config = dict(
    num_hidden_layers=13,
    hidden_size=192,
    n_experts=16,
    experts_per_token=1,
    d_expert=288,
    d_shared_expert=0,
    hidden_act='swiglu',
    moe_layers=[1, 2, 3, 4, 5, 6, 7, 8, 9, 10, 11, 12],
    router_score='softmax',
    normalize_top_k=False,
    routed_scale=4.0,
    balance_loss=0.00853,
    balance_bias=False,
    router_z_loss=0.001,
    router_bias=True,
    init_std_router=0.0265,
    lr_router=0.0015,
    num_attention_heads=6,
    num_key_value_heads=3,
    head_dim=32,
    vocab_size=18911,
    norm='rmsnorm',
    norm_place='pre',
    norm_eps=1e-05,
    positions='rope',
    rope_theta=10000.0,
    rope_fraction=1.0,
    qk_norm=False,
    attn_scale=0.177,
    tie_word_embeddings=False,
    parallel_block=False,
    init='normal',
    init_std_qkv=0.0162,
    init_std_o=0.0,
    init_std_up=0.0162,
    init_std_down=0.0,
    optimizer='soap_variant',
    learning_rate=0.00444,
    lr_mult_o=0.949,
    lr_mult_up=1.39,
    beta1=0.95,
    beta2=0.95,
    lr_head=0.0335,
    warmup_steps=200,
    schedule='cos',
    final_lr_fraction=0.1,
    batch_tokens=65536,
    max_seq_len=256,
    doc_mask=False,
    z_loss=0.0001,
    train_tokens=339800000,
    max_steps=5185,
    dataset='wikipedia_en',
)
Below are experts of layer 7 (counted from 0) of a mixture-of-experts language model. Rows are named router (the router's row for the expert), gate (a neuron's input weights, with its number), up (a neuron's input weights, with its number) and show model dimensions 0-191. Each number is 128 + 24 x the weight over its row's rms, rounded and kept within 0 to 255. Numbers have three digits each.
After each expert's rows: "gets" lists some tokens that make up at least twice as much of what it gets as of all text. This comes from a sample of Wikipedia text that the model never trained on. Tokens count by the router's weight.

# expert 4
router:100146162127112144141093155112092092125124103165143171149131114135103132139119144128111146140093150128170118118152159147105094096143112142137162159157144157105115141131154109136135113132118127131129165100098112153161150093097121085150096123171106093142153165141147089091107122118128159105159156124136118165145148164105158162163130111104100078115113148138121163120111111138137125120176122151167126099145151133086111170102128101115148182110090102147165121159103106148115135102101152144112140138127120112164144149130151087161155152167164107137094097156098154108125142150156160119
gate16:172145165084140155152121131138143172118119112114108134132121144085091105143114182133135115127133109139149121089135126134149149097074109090124126136115153164133174110154157148142110129118203123134172083121104134107157131115136151145150131068151106077162114101112095117119152118137132136120148073132142139145091122113090131135129176133148120095159068126154128128131171155111116161156156126117147118102173110131125127130148135060088155133113139105105121141143138120105132112124152144111116140126160135100099108111132101163160122118082131132114111145174116111154117127158131113120
up16:143125120141129152122157146125107173117130160099146110110103150143127187075106114128147159151134126149128092121138108110114155097156125131161099161173087154146141144162130125124110150149161160105094142087104160129171129115116127153126122149120141130078098119113124131142118104111129059130151098138141093117103113134125121129137130143111105123133133167111140154094166121141149178145120125107136120076143111134061123126165155122154136089077096146114107173156129096123125152123142078112127132118152131113112119137101070152093152108106137145127162177129109106097161141136124170120
gate17:106117107111080132113139120121128162101138117131157069165147106133145134127061131125110099104164138108153140102135147149162136097196126120140167145099148133153115153133163145158128146128142119137157068142113123124092133085100147126124086106149112137096109145123120123130137166155131112117120075150116132116134116124158146151168135186154094140102112126145115148110133093118141111125138089103115113146116104091144097121115135146160126133105089111113144108119126163152095129083135134138116101114147123152114160133134129123164125122138174123073123172112189077169136128097162124149
up17:129147128104106099125157111123101091120139156143136145126110141101186137117117140129144148107169120115081164120149134120099141097092112103126122090124116166146091167127147150131159149121083129151132104180105154164107111167118111154142110085120132164131118140085095075076147140161145154125113167138105115124115131163129106145155137114131124140117183106101122097105132118121076102112103117136158097093124125128117120135126123158166104152131109121099130090134152083156126111121136160165130144125135110103135143151103133137114098123169132131062180084132138109179135126099107095134
gets: ")", "\n", "\"", "%", "}", " He"

# expert 14
router:085141135134102152118085147103094109121140097167151162151123114115106155155124135136112145150100144136166123102141147140114114101141105156149157141150142160099111138118160122119140129126130116127126170113109103169173152105092126083157097121161090111150151147136139098085098125093130165104151133120140132156142140163105161166154125112091111079115114149122132168117114106139147135088174105138151134109159155145104121162116142094102149178109096103152163127160110103156122149115101151155116139151126118112161157167153148104156137150184160104144093091152110159106145144146153151111
gate0:127142144119132159124118167146073161131093106083140110079097148162110135126143114126076121117135115136125083189121125123159130119129141144124133118106113143135114126186089119118105120107094082132130134150116089161126120085150085139148118132118148126126106173116121083078103133157110131155144079106194109126105118113153171144175124133149156174123098158121142132095138113130162107118115171139115133174144129144169142131130137151102097097089128162151110137120144144106124116097112131116107102119068146139120126129106111097119149130106088088136105119148142107153135115135146154143
up0:129124163122088102127148117167137152100116117119152110121111103144141130096154094121125128133116126115102152122114087121116122156127113136098187138156139127138139096117131104159160171133082143165130153084136122158138163135134139176132087125120103118100179158171165126160135110175106143103112124151104127159122116112145111165112145133077168146114139101128140141142113114131100195128113130119157121147125152147093120058110172115155127169125149123159126136154174134136137149115160106128080139163147111128132150131158162119107106114150133140147091177138121188093138112141137150125
gate1:110098108103085097126156090153144118121131110164132151156110135116106177148083099088157116144077094117136126127109115169167079140130130121143131115139162126127166123146118110137142148137102115162138126126123130100139135083101141091133122117100126128150128160107127140122121127156123172118151154130123126134102145080169121122149097119169127129132131118101117190175080128108075149086116140154087132080101115166149100113159086161144106138117130079145123124117118081140149098115140129081103116122126163133151142099094104112119084089140121124121103130155098143131101130106131141099
up1:155079158139120112178135137104132139126114105126143082112166107161102138138128116089132122124175118127139128129105120096109114119107148099112127111129116133135158140178125155089132138129106112153118143090117138107201110092116130132107084106125134179153132144127122100117104130145128128122157167116117121133137141132108132153112126187128116113101120109145068131203121128085133130117147133127131129099165098124153124139101132166168123124206168089118132109126087071161110144145131128132110130150114147145101155111108079098115136131157112120116094131151148101182155136132113153126
gets: " was", ",", " is", " were", " are", " be"

# expert 3
router:085149153130096152130098156105089091116136107157148165146122110142104144143123133136113157139094150136144113107146149159110110097141115157155160150146145166106101135114145112134133113136116125137111161122103098149166159101093110089148107120168093103146155154131147098098108140103138164103161140120128126160131146163101164169157112112091107074105111147139132164125108111131137133100175115141161136099151147140088129154099130096119151171104097089160163128164103096135121154103101153148113140144129118115161151159146141103159143157173165107134097098151086162117137140150148156124
gate0:145133137141134136152090135125063134120106107100150121127094118144115099112122095125069130112120098165095102165117090102129122145132159115103109134089102129127110137150079104128081142128101090107131135137098091168119128086155113114096129127117164110121115137125125110081151098133119146121113086125185135138101154095179145169160160137141140169130102164132161117084130107160160093118124191124128123141127142119166154110132136135109113106103090157129108123114139154125088142097081139133137111109109145142111113125132092102134103119108076102141112140112153113150153138162152130164
up0:123100152138056084145136107139113178107166137114140101126109091136136147091132126160137158106108135093154131145124113155133101118116115100117130131175131118114154105142132129154157167121083101165147137078149109139149154135125109156125118132108133133104161097150160154164132101156125127083086130146088156166112136126123132137096121079101125099083138093144169150147102093126126174119119122126155121143074096116105122107129143149147115125107159091145123130151134117132128127131152069145082151170156129142134148109124141108153121109122139132149080144147123158094150067126152155124
gate1:139091095109099109140108099120112127130164108131114137143103125158118168145092111112107127146090106090153161128111126162141088131163128082144102167178149096122159131119140132150103138147107101164102116139145138129149132139134132073098110150104113126125117138117130128108090121163119152140137134113129153136123164108149126136137098099133155102101126114121140147149095141112138121077117161147096158105143101153110075138124131145136090137137129080123130133123118051135163110133133105053092123113110157128116146131072090109106092084130115102148070122139100118115107147131103172109
up1:121075141139106079137142143137112133131142135134151087080163101121141140152133086100094111137125117125167109147092103106122150121157122092165122142135110157148151142119140130141089148134126114157137118091164172119178107121106164131099066167106130144107125129135128129118098143128127111153133140096091161116140145101141167141111083157137127138108086108141117138125137167096145110094140157094105140104122115125139147131114097155150127140165181077116150136143093082158140157106109145115138154124142130129127122158101139136109146101138116093137065124141112079188146145131121160169
gets: ",", " ", " (", " t", " N", " P"

# expert 12
router:133152207111121146166085180109107078099137134159143154138110115125127113112148109154113159116129143112139113118145128194119112096132113154142154117140143187112120125149119093152124114123158139148152117122105150150150168085117112103159069115155112095126160148155179090097134142119155143119179172150126120148140146154096152144159136145101114097070092147123136114115141118120104165084146100131153140118145134116118106149100109067124129175121078110148137133136101142134123123125105148135137144125118127114159140136123127092139154143143145115123118138118105171121136144121120173134
gate40:121131134099135123130113137087132110147153085127120123123130159122146140078131148130177123119079127123135118106133131109125123105115080116161100086090127109119142138120116147126111133149139119120128139118127110147129130120080146068163107117093106122089152097120114136134150103052155122161127135175183149164126122119115131137105111138092093140123150149132129129120079132148123105118147137115109118146131156141080200119152156146125146128149110143146080140097126155110133178122138111152140158127109111116134126167085146077138099142113109143138192131107106129106082105168111079158
up40:123159121150129149098171151162153104176159103097113165127164148136155129145136140125120120149127125088128125130133120108164218150148134134114124129123129115163077128155148149159133116143120105104145104100111151140099139110083160122124129141124091153132151128140086095106132135117114141133117156152120174075161128162130106146141141149150126082072137135093100114136177142092132132081153162109117147105125111121110136111119139079133114108084164135115141115143131108100147110074113121153130162118137122153106126146140148147134139169107100149125116074131123135149126148097075161150
gate41:150130156116136146121085150089086193146115103113104116145124117141087094136158143157165093146117085127114100110127140104116118133147132093174151147176142101178142178132112099111115139131141118151118178123109140173104127108184143138088085153119133114144107137144100120110162105119119083122176119132158121096153152147127179097137121165130132133123090093121158123136131102151110133115167129099124112157177107153136105110135141080114128117135148144151095138123154107166107125133078113117087101106113153138113105126106118142122107115124127137149108139143099130168119139145135076117
up41:153133136146113152108170145152141158135106156145135172127153175162123108118124148149121124105146101122164160126160173104091136120136130092151139176128135116151134113160159095130107105155168103159112131138120110124124100089124154110133107168178123142122134116189173113099131126153143125092115108128152111084108150135145115049120107156134148118118122106133145122158134116142111095154113171150133100093131129156169089137105140142121140134135146121175149134138134108174133099117112110147090165097164175103126113110110130133161126137068092126122138134101157133161139142154168115129
gets: " 1", " 3", "1", " 2", " 4", " 0"

# expert 0
router:092138147126104158124096153104103086113132102157147175142117108144105148152120142134115141142107146123158125103156156161112110100142129153148154151150142163103119151117156115138127116128123120130109161109099100153161162092098125086148097119158094097148159153126151093088103147110137169101159145109135122158135154163096160165161127109106097075109104150139128156124108108135120136103176116149165131104148153146093118154107129098105152173111089111152167124159090107135117146096093153155119138131129126115157147167142147105164141161166146097141095091153098160111139134150139160127
gate0:142137152139151160131099152139083136126099104089155109104100129141136132131132102128087096147133111143114094133121131112113122135135170146150090171100146121127124144174106103142105090126085105112143136155087105159116122097132106091093122149097172118143119160132121104073140162142126172136119084113159117145130130116147140140148140125160115189127094163153137116115133131128171129102133193171088134153127091117150131126153143138106143142059097159159119132117155150138155120108076136153138128106085109156083125117145082138116125129119100078133136123129171132108108134146143128133
up0:126097170109091120132167111159156180141150113105137109108108086145137139115141111124144117078123114089143112143117113174128117130121104090101148096143119109117119124136119124135175162123099101163176149072134101141114154123107073183137132138079142134117162120154179121153120113169123108093118128120086136160101125131149111137112115132107173125142142071143145145124142130149094172136118146122136125163097128126115133119105124133148109126120125157151152136162138126139139142127147126120107149168161135124183177106118149111121144125139164142179082171146102171086138111134128144113
gate1:119112126123105114116129097121171139127156096128159141159111131140101180120090110104150110128126106099136130101089136145136070118118126124075135138141114091131155130142116120144166156153150116155076136140130156111161139088129168098118151109069086134131120158141145162141106127182124131112170152119142107127093138091165097146153142079147120087118137091132127144160096121117141151105123114136164140119153123137142092129127125149127087136135130088135108133087102050129180090129149117092105107141120140109142130130093117084119092101141132110120106117175096131133113132114129162116
up1:139104124145110130145133150101145139137102121146135111103181119134154141154101116092106107131092173124165101142129124106090100141122129089117130105115106109123166126151119176116086153142121118148134131091137167125182116104114139139144076124123102177148130135148108115119085160157125137139161164129117117101125117132116141130137147168116103120092132125133103154122133153131117146078160162083128124102124118113141141119082129160163143156193168100106139090142119086150113147125151130167110154162159165142136104146119126107131171115167119135111097115171128098156152161113110162191
gets: " the", "–", " United", " 2", " team", " Total"

# expert 8
router:090128143142106141095106159106114092138127123145137168147107120160141152127132121157139147130090134127168122141135133166109131108133095141123151110153112144106138147107153116148135113096124095131106161122089088170148157111100092089135138087170085092153157153111124079102116104071153153111152157123086149149116134147103171151165120097090120064123114152113142158092089131143138112127196118134149130102144136130115121150090143123102136159101100113175144117165124113148118148103091136152124160140130144093153137163140127115154116160143128112143113092146104139084139136134162136133
gate0:126125118136133149129109156124088143090113112097127090077112154148148123138158125138068100111118093163094102172112102105117161116138147135146104132095131121096144123169114079143118106154139057085130152080082093127160132115123128147102112093100155127109123126128127130051123103131149116122146128131155147118134125097130132166178173120170132148119101136168172129097135119130117118124128203188138129132133118148144133116117107109131161119108104160133099152144171155124144078089113125127152115111102159134109132104139090105145113120124115136135137133132103122111134133149127115133
up0:093122182117108134156165095152130176117160120093149094133073119140173120105153085138127106121109146068147136155111115163084112139087126113123157125135125122125101115145119130160118152111104126156149151087118114144146127120127100182133145149131114136100137138134198139181111134118110144103093123127080149160118114118118109132080111125073123119108157112114158138148145112134155183126114135137152142124104133135095109120155166126142126123115159132168137141154128141110092169133151122145087170149147101120136131109141152101167152129119109163133103147135142172139164101094098136128
gate1:117126143094068145140130089143102125137180116079081157144108152110120182128090108138144143136093114085172138155111177140145100132127134102121083137136129098111164151149127109145116176123132132161158102131143144121150118123107172112111122120125107090152151150115120120124094181163107136125165135118114123116120139120172122133120133103143117078137091140127130128151090130117137115110108151132153133111125145152154054132151107157130096150150125132128127137107120062111139105138119095073098103147104163132137128108090069094105101129122110121150134142111125132106101124103115155101
up1:125102128119074087140124143124104130152111116096115110078151093127133140131133111122116119152109138094176124118133134104118118134115153119151130128138088150129146114155147145117137151154119146117133135105111149107169105153120159155126060128114118136174124121139106092103073148140129126139155174105093112103147137120108154164095136141098151151088126106125113116142155158135138107148152144120161152108113112096131151134070107164160107134195169121123145140134093109105111163107158118149127136148154099110104098128069101117105165120134124146104088129156158093168125154147076145175
gets: " |", " and", ";", " /", "%", "°"

# expert 10
router:111143124123092127135113150086096127105138111160140131137070124109122114157141125130136129173101139141161124107169138143138122095139139144138149112128129166136168143113167130160150126129098142141116171128118067145137145081096113110159124085136088123126165161152149107109129153109141158130134153097119146132159143154104135143146112111088117107108108138122122164128156129173150142100163062165185108115124151150099130140124136108134177180100091106148161125136132119144121163090107146155100172120149091115155147164154136095142145147131170115109110096136099154109124171132121155135
gate0:122120126137129134143115141126092114145078109052135130106109128166132141097125124122100101128154127171123115158109096093122122143150135129146111131094126122147089130146097089127105103103107095090110104091071096152115144107119119148090111136111155137141140148116139121062130101142145118135115109135126123138120135102160142144158157125165164182128072160132151121095150125130167105127134216137124128131123116120188150142130090128098103104117094166133114140093182170131131127103123127133134151097116143147139138124122075100141106143116079110091152144140126130101135133112126137140
up0:115113174114083125129126157149142159099137150109177118122137103163202158093167133129114118123103168108136139144154125139166134133121122103096139152140127104131107090149106104138150154142124139151149158081112108114119148118141131181135129153097121120085143132116162140144154137153126119128106141165096118144068107146130118147072103128078174081110146113140146143129147100164123192138134110107140109167128126155116119091114152141135117120129119133156148159158109124138145136098114093146097115174163141129139173113141169098157136107145157135166116160119124124119128095150147143085
gate1:106100112122113108115144082160125145126173112133110159158126119122142132121129094126132108128080114092125127122113157143148114128113150115126126132137153120134181151154142150138131147126123092181139129107126148149145124124093139104112133133104123104144133135155145185101142164145128124119142163126149140145104137104138108150120128110141133111143135111086098149152116107131111124088127144161136151107115163163131104128165133150153109136122098108167113180086153061117171092107126111094106101154148163120120149107078091075135057076175106157116113134126106159127076146138120167094
up1:128102121129094080125144152113137108090149128133139114059175118137126144112122129106152140134119134110142109165162138114121096123111109128146173128124103104148100158151121151104133152109107120149148142109149144102185103109117150167130070164124162141144094118082103072114101141125116150147146179130099084133153109097105124169127121143093121134094113093112104100143114144131129124170136143141117127143127106122143141133085100120112164162187206089099128118156116076144099136169121150155123127108147133099103146117080123153119141137127135106119130140149119134145148149128108133157
gets: " a", " the", " an", " one", " first", " this"

# expert 7
router:120152138070127129108115119095098120093120115134151133145128108139142120117103136140114118159133128098127092150158138134122128099178138130136132142201161144138141109164108106124162079176136122157117161099052118144149136107112114115128101074140119085135131177116149071118103132130164126080179121142082127161151136137123141149137109131133090114111111150149099121123131112158085144130139123146134131146125182151121117135124168123137128162109116115135138160142124108153091102116100128097089149113104115106163151128112132122123173150141142123077097130108121133117135180172140153096
gate5:125091151129080108111140134175100141133098088118111142107127129129128182058162129126117122126118154152141148156169101093113137121209140180144127130098115074125091095185154141145130136113103142133148128161072138131133114102121146169145124153160139102101126130144114114142087136157146164110133143120151133148109151119160128106124117099156150115133105129102125155156167132144125081119142156160072144129128122138095100158102101146132179129114171126089114140125095111116134164132141132128116121142092075141120120111085135095101129117095123125113150104124147137113116140123122133132
up5:139092118142085112099145131175121152140090110142125098152135139126142178100178117115107089147096128146163173158144129079090168127151112151158128136151090134130089095148113150122147125168143147109157124102132128147141170135120148135108114124128131109131145129171127099137090127132138132102167136108124167122142113114135133121140159087133182143113131146136160094149137138160162115138146138136082135127139111133088152153116129137086194129146169136127138146133140119132100124104162087127169164092110114139147155098118128097095127127129107107068128120132128122133088123134210147143
gate6:131125166153119122141128149141120127134155142165118114094102140160128117122142156127117152092147152110157125139110155121123124137113153125126097165103162167120134130115127119095112121136102168143129135128145125131105137119143105144144129131173123094091125118157077125137189074115119088106170119118160137124118162098135163084141096127074183132097133175178127116102184112162093140134143141115138091127118111124132170138146140088106137116159107098164112156123126095146132083131130142104137143154110109169147144126144122110099182152152144126133164113149039117135115121149123110126
up6:114108113135121129112164094115134094109099132106113119170091128142153148120176062134171106151123104102131149145165124154136118171121140109171178129158102066148134136124136152159119131132126109128116145153116113134164108135147128120095114131106120151111112127079158157097101123143106126115083148131125129113123131150101102169119100114145132128138104145050097131107112124132138118122152120105098162099134154140090092091087118098118113151130105135096153117132141163110181160150123089156131138098153203140108095133098140110133110104123147111093130107106159141147123123117128126172
gets: "\n", ".", "==", " ==", "===", ")."

# expert 9
router:091141150131099157125090160105101095120129098165153177145135106136110140143127134136114152148101148139171118119145146157107113092140121156147158150146141172099113152114149115136136113131117121126119160118108100154169160102099119085147100121163087097152154149139156100092108138106134169099156136116123120168139147160094164169149124108095101079110109138127127162123115109137131132106175111147153133104138146138093125158107128095111154171104092103151160126161095103138115141110099153157104132137132124109160151158150144095167145154173159107138104093147095165116149143148151166124
gate0:134169125164140126146107146140090151123083109117178102123086169151119119125143098139067142154116115147085125127128120142124148111137155135146096094088127133112119132148089098131107101112117080117120135120066114160117153094125078133135102122101147134113128118126121103071127122152130113134119119100163137147113149120178153152145137141136142176118113170147137125106154116125155142116121195172118128160143121128142146155140152135089115115084116181135111175096140190137131131134131147127141123119107129118126091119134097128123143160103087102106112133108172126150131161143138159180
up0:069096156100079108116155087159128180127124143104119107146119081134165142098159120115120136103122131111125141145136129165112102122103127119098163149118110150137135098133102116147179167134130125132144158057152094116135138121123099181161102156106140135133120124140161157170118134165119123099103114167099134152102107145116117141108111115098131112097143097144173149155115124147102143135110126128134127133103116117105117097107105139144099122110148127164154121151130133112125114125166066138096149169139126119144144112170154103132138084136165150162082171138082160103145099137135143096
gate1:083085133104117114150134105156131116143173122107119139160115147141122168139095117107122118112094104087136116147127135150127081113128114094146120137166161078104155120145122156141130151136112092162120120130097147106155147108151181069128132133087123106145115114145120145098134154157107141140139137101104157122137108107137141172118149099146139104109099090116116115144090130134112128117118157148144138094150144150139074096132120125155125123135148095129099108137139061123150103141136096064084115147121155137133146122121103105123071074131109110114096126155083144092111124102092182112
up1:141062120148120079151153172125121129124138145118148119073145081138164138123137114067101141153154151098124124142098114123148123134137105130151143108134120139132148099176149140113149155145121123163135149089152123108192087108120177149111069123125135162157124135144149099133100134149109117133143138110095123143123121185108137135127160151132120125105138103139080164142108142117121143107157179116121185104134118113130123134098104156159126144193177135116145109147095104156101161144127162104107169140126147144119118125106127160107130106147145095102091138143128119146163133110108150146
gets: " ", "\n", " the", " \"", "–", " 0"

# expert 15
router:134149133136125139118105122117098134101100077138148131146125105117143119139095189132135104145147123104144128110114145142087097105175127122132134134129111160092118156128113124174188123139144083161125128102105122167140130096091164097135142136110105107161136148120127124103099128133111119109135101127144166146132105128101186120157125121125109109080108138101133163160120098186116185117159132147134121131136165108117101128099162107097138143049115098150145153143106129133139137131085152082108117071105112131136140141125128096147128187148165110102100104122117151096122160154148141125
gate0:108156204140123156122077143133075133166102136110153116104092191171137138138149130132101128121127113155103113123108124132122142135131131117124145117135128120102094110150107071107137143111111099108129119124126138177134108068124107150135117127112136115122131161131129119106121114090131124113173125116126148105097104109133110163121139155180205147122105095154120092109163138151140124126132194159091091126112125125173130116101123133113112119070123126127145163122150169149131097137139165155126147122094132117105137134165134117121139113131077124131115141122139102085137121171145140184
up0:119097156110103103139130112154143172137162103102143161086130133096161149100114136128146101131108151094148092160134105156085130108099110114109139133142149062148115132110153129144119160134098130175142143079152153145148146102107110166153112142123127147123136090117174177189105106161102154125104121111075104152108130164145110156129111123120160136113148089155149169149142092147106168118143124169138125147099136150139161101150151137156118124121140137118119135127091145151112145126135134174093132174150129136172112122167104133145143142136143142127119116090116106090143085130125175128
gate1:122127122118083127138137136121098109125174109151107124152105164135083164142099123096145106181122119096182115130072163172129097151141134098125142129139167116107175113142123127156123145131133075143105125125125159112109157123114141114090148117088092149164119133141142151133133148183134155142117133126136110106115156091134141171108129112158161118090142147109142128136075116102099119142118115158122122113128146118134113124126134134156081149122133128095134152126112051126145088125141091078132127163112156140105124088095105123124076137162120161115132127172107115093103160137097145106
up1:101092127140129133134096141096106152108109144094156118067158109124142111165119143164115135130097153105113139129127137121113119131083119112161114095142080123166133140169142152109124158109128157131129138124128134103203115099093144148133050127139162112128113151140117122119103154123112138131119181142112123094145121152113162144160118170131104143104136116124110099162158148096106158128162143136139115094123079129183131143129134153164157112161149113152123133105154112153123152099116158150120111129136141104096159149110103099169165118155106097151096122119114121179113150090134129182
gets: " of", " in", " to", " for", " on", " by"

# expert 13
router:120148154121132142139090151112100126137143130135169152126116102157111150091125134126125124156128148109171125126139135148099098116119150126137141129155173145107110161116099083120134098170126156181115159127121110150154133098111104101140107128128118098159130122106125099099096155094141148093138116152129096160117121129102142149157108102080108099089114166116125129085130085130132105131171133142129172091120157095115115150090118111122137164105101109146147144183088073151112132118109159100114157139113150129172184146165114125131169149175150126120066117124101158134128125152104147163
gate0:135124127159152136143107167120078129119100130061181141110109146149136086136117131127114137161155069170090094149129088119111143168144169123146093149121094129098124144164080080150123139132107097106130147128109133136143118094119113117096132105121174099125121162130155118099129118150133119151143114105144140132108119128143156138176185148154110154120099140116159086123108102130193140099110154129109132118121128119171143153130136084146108118112127174160124141147169161109116120106111128129164127124108145111093112118126121110127128125116106093153103158146183098127081121148150131148
up0:087127169111079110114161149140117161153146108081129148101102139116173122095115131133119166122128145075111097136135114153083108109128102139112140108140160115180149134139110100131159145140109117187125159102166120110107140123127090153121107147112083131089125071137142160154106147163136130134106108161125125143165108135143145167105121116094157109096151110126148130122159076127119169125107117147151113157137130130097122138162130144138134133097140132172171130131164142138160139143159098125063137164166128144128134155144136106163155139112160145133085144116107164149144137115122143084
gate1:078100140115089088114172115114105151151160149149096121159090126130083156134076104127139115174090105094131167143121118148108067156112094077130119146158124100124160159143154125109126143150124133172114142126139160122134146122121143105087114116120083143134091138155127147122119124137108155129155145110127142118107127111167151137119114094100129105125129116128126126121082089111126119085111116115162140079140151118134146180115121119128121094116128122139104117103162085098144140130132095080105097150126161123109125149113076107142093119143093130112149127144087152115110140106118189087
up1:151113137101090061152151203119106131139091173083128121099138109138107171142146122109171109173101146137145140106141134110098102142095133105148121102140099137146165145155153162061150138144103121134130139106095132120133078130117162169130100154139098130142089159164110116124090140129140139137154132102124104119083120119132171133143135151112070139110130104149170131113132130099128120115134151089139142119129122127145131148097089136142138149163175063132121123183095102140106152150111117127100106107168151119103130137136136126138147148123107126117128104155124137170107138131110127123
gets: "-", " |", "|", ":", " –", ";"